Experts of a small language model.
Size: 9 layers, width 256, vocabulary 2666, 114M parameters.
Below are experts of layer 5 (counted from 0) of a mixture-of-experts language model. Rows are named router (the router's row for the expert), gate (a neuron's input weights, with its number), up (a neuron's input weights, with its number) and show model dimensions 0-255. Each number is 128 + 24 x the weight over its row's rms, rounded and kept within 0 to 255. Numbers have three digits each.
Before each expert's rows: "comes after" lists some tokens at least twice as common just before its tokens as in all text; "mostly gets" lists some tokens that are sent to it at least half of the time. This comes from a sample of Wikipedia text that the model never trained on. Tokens count by the router's weight.

# expert 49
comes after: ",", "s", " well", "es", "ing", "ers"
mostly gets: " but", " and", " However", " or", "owever", " &"
router:096109136174114139133133162124107154119158113145148169185123139160130115136181143128110138112146126136133134151108095148120145092128123177141140111159104142147110123125165146102159156100123144108177098182114154151075061147115136092138131129137140139126145119105144122107108115129147108140098158108128133148143054137102129079116084137103111169164133102127118067150102132138133142127111161160139139111163159170148136115122132108102099124117173140145113144096116113106153068100110127102129151133104061161097136160158143148158123124169132151138115134160134154124123125135099081102107127127134133134131156138129149130157141103086140114153127123136132131114093167120124153187120099156107150127096091169131124082117112149138104147121139135146118137167105105094150120147130149
gate0:135089141116067138132141102190136109083127106118153152144106124151128081145100097155078136126122154135123156117133116111129108166150158146108104154160154155136098115112097119160153160118134157122145161121174095148121118100125138145133135122122106081121139098130076189130173145141159126136140142163169143112156116107116119115146121132136139098138134107155141088136148118123135136149145162109104142109153135170107142166101127136088111116109117157123164115107130155083165119131117097132144132142124108158145100150094156111180139149117117141105151113086142113140106117116104134174154131086112157069129126122134145145119154128177162088155145147084131142151140138145130138118114087119131087126092133135119145116142146195110131105161119134124077074119094101143086121143112151
up0:124096115127121129117165112191116146117146106141124132127160082122115125129098144125058146092168161106151086132135095136118152164116134124131120172164108134136102098138126139085144140091142100102126137138105155123143093081140150141113109100133147172123117108119097123110125167090134155173149092157126136138091118153096116120132103126105157141186129138112134132137107153092125134192094132100160101152166154133107131105134123115116158137096140158121084144130126154132127098083154142153134097128111098102151118141159113104122097128093105149141059104132095115138112120164170119134152102175153116129105160114124091120103134118127131156098109144132132139096097146136110146129156201091091124125105093117119077126117110159155140114100126162121146123145143133145133141166099112

# expert 110
comes after: " the", " a", "-", " and", " of", " s"
mostly gets: " gr", " cr", " fl", " Gr", " sl", " pl"
router:108174132103073093149125122086107102128121139158112082146112150106120119089132124146101146164141085128137150116129134185104107134140105105159128118090166124103145149115115135125138105105160089125099171136147106117091130099153128128096149105149136147122131109085083116106095106124153126111156156142159081130141129128151151124115136128141108134106120096123109164164117095171164139080135098112144144138125091141092121128107127137130100134092120123153123108102102128142132111101143103127127121106113160166129124141142117124158119130141097148110104096149101085093071133142113144126158083163137154071131086110103097151110075094119134115103135150098160111128106107165137193142125176157147086105134122140121101177090147155159105152099151131118133169130142115145121105140104118
gate0:143143128144113107154101162060075096130148125133126121119124158140138098110129133120138128119146113104144128140164122191127121147132114099079126110105074136096147114152104115133165172118152131179097123124122142132125099079141116095138133181144095151121106108131125116092133101150147159143135158143151146133138120095129156138149076146147143156100140117115091163088088103127138130145136086140131125125149118132109153106114120113105115132124144138168115115092102142162107152112110083139146141137114096125131121091135114111168145091149151112165096167079130095151076117145105074179151148109124112112117119110116126126108131175144139095134108146125103121111106091160105147085101137164149108127133128147150118177104132107122113095135159115135084175166127134123103058134122120
up0:172105141130165121170128159132124136126175153145096121139153104156147179135156155111134107133134101160103128128151164122143155123156128111097113138089133152119132153136129091129087085109117136176148119133096181107130147104142154174149122102130146146133115112154152130144166156074092135141124118128125189170102120136151094138160134107124142096121080104116131142151084162156096157134158137152101133160119165102110147100094151125138126115099138107072145105102107140153092126124166116116099151116124081109105138111139146161100145129159129138119146108111119062105134133097115101139120128143090182143126172151153124111136146085109139169095090153142133093113126139120097115153135092125122154137128113139173117148175128108133138128104099146178114161154139115109129123125150123

# expert 80
comes after: "2", "1", "ed", " did", " it", "s"
mostly gets: " would", " could", " can", " may", " will", " to"
router:097099146130153141097130113122158165134146126146184133130110119095182115128182159139163123122122116162129101133108132107067156151109137169109120130143121124144147142149145091100138141122135173117121153099175151133178134149138117143141161086148139090111086136090143133127128116109131110151084173119134181160113123143111168077131171145154095142120088138163118144142135109134161120110116128106161089135135146146091145154147123098094140125126139121119116105150126131128156122103134150115121156089124148122132113162123139113117143149097164144141118089113075134122136129155127124149094143119074118111128118114150118086176104183110173145154096142134111135126088164149130090104126114087159141143168167140141116167117120123184112151125166094098132129114115141133084164126121113
gate0:167095131115138126115121108175136146163120110104190154138146122173141121112117126114117140193132139141105143156088099076170095154122122092083139139097159138137103109154106103124145091160116189142150160136110129102137124135128059127124122182132139123096138107132096111077139078147132172158103149126091139136133089095097134160112115125149164140136105143121076111157137141103165122153143119154147121105125159132155124124115122123108122101117159127095149123119118115109133125124100137142138144111129149114142100110169153134152143174168108121150135145113109088108132117151128089122130159118146117128081134119130141138173124114142148169108132161140131174110143061142108155139128148128102120135162144101139132137157141140167170160096185151132140150136116155126149117084134142
up0:172133165084129138047107138158096112184129113134093131128136134108112100140126120120112112144098128133125116167100088143129112164114134103135112120128152091155141131099182141139080160126144208145146143129114111148123131122123143103112091145139128109100119133162150131123125115130137178153134139101095115118134117140146128149153088158131139173146198143109103107162132163127119145170123153125119097123083117138128136129149072106111109113084115110133142076135106086111097172123130133132101132182150138127140138139114135166135118173131107131159147114117098092133121112106150085131129129117121129139145113154150132128190122101144117150133137135131147149089137130098101125123103130156102161105120168075128135112135174156157135158088142108132114100104160160159086115123119147